{"num_hidden_layers": 20, "hidden_size": 256, "n_experts": 32, "experts_per_token": 2, "d_expert": 48, "d_shared_expert": 128, "hidden_act": "swiglu", "moe_layers": [1, 2, 3, 4, 5, 6, 7, 8, 9, 10, 11, 12, 13, 14, 15, 16, 17, 18, 19], "router_score": "sigmoid", "normalize_top_k": true, "routed_scale": 1.0, "balance_loss": 0.000624, "balance_bias": true, "shared_expert_gate": true, "init_std_router": 0.0301, "lr_router": 0.00164, "num_attention_heads": 4, "num_key_value_heads": 4, "head_dim": 64, "vocab_size": 8192, "norm": "rmsnorm", "norm_place": "pre", "norm_eps": 1e-05, "positions": "rope", "rope_theta": 10000.0, "rope_fraction": 1.0, "qk_norm": false, "attn_scale": 0.125, "tie_word_embeddings": false, "parallel_block": false, "init": "uniform", "init_std_qkv": 0.0244, "init_std_o": 0.00386, "init_std_up": 0.0244, "init_std_down": 0.00193, "init_out_by_depth": true, "optimizer": "muon_variant", "learning_rate": 0.00594, "lr_mult_down": 0.7, "beta1": 0.93, "lr_head": 0.00552, "max_grad_norm": 2.0, "warmup_steps": 200, "schedule": "cos", "final_lr_fraction": 0.0, "batch_tokens": 32768, "max_seq_len": 1024, "doc_mask": true, "train_tokens": 264300000, "max_steps": 8066, "dataset": "wikipedia_en"}
Below are experts of layer 2 (counted from 0) of a mixture-of-experts language model. Rows are named router (the router's row for the expert), gate (a neuron's input weights, with its number), up (a neuron's input weights, with its number) and show model dimensions 0-255. Each number is 128 + 32 x the weight over its row's rms, rounded and kept within 0 to 255. Numbers have three digits each.
Before each expert's rows: a language model's description of what the expert responds to; "gets" lists some tokens that make up at least twice as much of what it gets as of all text. This comes from a sample of Wikipedia text that the model never trained on. Tokens count by the router's weight.

# expert 22
Description: Table and list separators
gets: " |", ":", ")", ";", "),", " –"
router:147142192161071087227108193161107114076106238166191099164152139120083146134110130138110113096107123058078038160112144064123161136125128147136107176103114113106116049056108074120115116144163149047094116122131150157121144157118088147128105140163191049111198119171143088118141138206113135136128105141095116126146132096115154147129161106151156120116171171092162106161106090150145124124053150161116135094139122169110110160118118111091119166104105154137116136140175118098133135127139106150117057125083103122156131148134136160150153170091119134138107136139075158168194183125150110154148129106106139099123109147093103149163124117127131132105111122134158139104124116217097111101189144143150081161165078149129115089130143150128195146178163107166136158112110156149069107149144095
gate0:132088156100124123113073178200115109137185148095163074082148143114116175115192086113186173107131136124135115170113152150130112106125114103071179129084118118127148092124180113118111074164143178174177155136153189152136146161146140130164132170099157096115084175160139075153117167110127144087097148157091140059134147146143167112178116061101168119153128066146158110121077184208098117126136126110183092099135215129116114108118109113120111116192126134104144093156180103113116085129142171112112093152103140054152173087068127144083150097146133104098103128149120141136148188147150147095122110157151097176071142150112110075140151142065161184139130128145069171190104190071164156106180078086132094102114136116102145097089137105105089133128126165160122123149151091119135160070145118
up0:140188155163111135072061089167175092138142113149105125066120169148089070112133125173107157136077151183134078153119114126127136125112088089138068115130113154229071115156127114111141161111145132063110143152112141159116163090165125108083085104131200153121188084132129136128136142086138067072136142126153105082233123148134112110173121125159080111084148104121128133108147156099122103047132087105123105105154117164168157107140086142110163118125151159123124104183129141168139211106124112119136095172164125168169144141182038117182066126124118121160193157129120073135091101086128121106205172091119078115103110131174130103117067167094081114141097098141145116156115131103065105133065144093121137064115116103138099165127153105138142138125152132111085150146098111156128154144138129

# expert 4
Description: Commas and compass words
gets: ",", "–", " South", " North", " &", " Central"
router:111134083124134109176155125103095117148109132150116103155109181092156144092116179201151123091138157126180138157134149114113156156183092090098120168156151118092155176140174149112100145085145175146126087125141058124127077146161129144170162140156084109114104183119087172173108066079114129176132147123115110155106091138109155120160113104118122109098133136098039145184112187175098045123129113115187162093156075077148138169124163109106096104128150147102120143046139039067097053149107167103128153158110092104139115085152087166122163117077163114121167097164086155062137187145086182178080100120092179117113160045130137149094118203141169083083127146178151126113143143132155110109126113144109105114114121139143101161118143126090131097134140168119106099148139131087117149146117183
gate0:120102123117149154103099208123050087127134112105148152108110063149137108115130127093163069129093123050134152163108109100114156102136158107102088171078150110144220109121148120199163130189139160196156111131115186134172119100168134140115129173162113110109078124126108137145137169162171124100137127165049173133151110093139196130105107113109165129159149139142153188064102111120118084126125103162105177127112186080129089157120098134116113158115126133101100065178126079110136110121158184144169123128124106059165109063122119126107190130074141161138097133119114110087098186131135139130118091174112097092102076100115085218075109136151102117116151154126124109057114160152136109113090106086122172138064109088061106074137186103184123147149098141116119108142085167126156104123134119
up0:094109133112088150137110112119185142167129170147167108103082114202077075107106069105182091142130103122105144100082143183146151132089152149154111106143119111107140156144156163151124074100142094131181119118056120150121080128082047099163118167171101159116126131091123102172057165116094172093068143151132155177118107128140115132170209135115141108133134147136112107149151095230154108183103084113104157127128127170081147194155153104160107147112126079169115148145108075132153142116091146100129099082163162182094096115161138095110007091141105149144175126155162143092129193148151166125170130136116112118154098160107147171148114153102146097119174197105145118131114055139148116081137136102148188117121126125118126103201108095092142132149068125136149145162111136183173086120146131

# expert 17
Description: Sentence-ending periods
gets: ".", "'", "\"", " \"", "%", "°"
router:117150155136197149121150143167126061166137159133134096120123169128130138059130134096149184080126122134112085123134138138131133106165090133119166145184181125068104128096117117088125152138177111187131107097099108109132109140143195112133159136083119097076140132146134063171110130109197125170155155130146080096111102136110177112194141131112088149134162146152097163145118146188101071123098081122138114116077121153103125142136126130133152176132131078081068171103133134134178069124136174123114160140124110134079142167067219144135077089120157124031147091137118155084115152121121215197163141168130137110029131093188140165105094081172137112130156145132123129149145130116093131165113182141119123112121192096169120102093148111116127061117125150075104068176168133124128059117084128
gate0:139127059102118091176133119143117094089153150110113151152049094199133140144173161138120135141148138152161156122130097098114118129103197150124151111059154103083151102119105113134089111094131173169096122127099182145133147106191137100101121128123139132160072084158108082167087100141089123162143134167140107122085125116094151132059117115168120115141118144089128155116159072143161162079160134105122156134150114116041166175165188097133166074099209121112090148135136150147191130135111126131167113146176144162107177164108142143129128177168099143161094128123086112148098128153092152136127095165187134153089119081163067210145160113130097157152114127166110128128092051128199135178115093164054110108143145084068101119128065111190153140230101141081125150113102130150176151135127127
up0:114127122106114178133163152009119102126195096136173072094128103074127170116104137080167111110114084103151086094136135144159099149174138155115130117109114158117107097122141112123100112193144127178138173137044137140068143160161143154103102160105073189107124117164144187102084148144148148116088148156176102136166140144118131174142142068095068138151123189127121124118120176147072138074141145146165132137129181111216109107136083090117159128073058119097173074181138134054103106174099095150170181154100173111113119176140121060150139144100126109148133193124114109141134082136189172092137134119134122129170128167184113104118190116123158108142114092161111156068122141165145109091146127096142169101102129145100124128081144138162115149126155129118056125127167141165148083118111072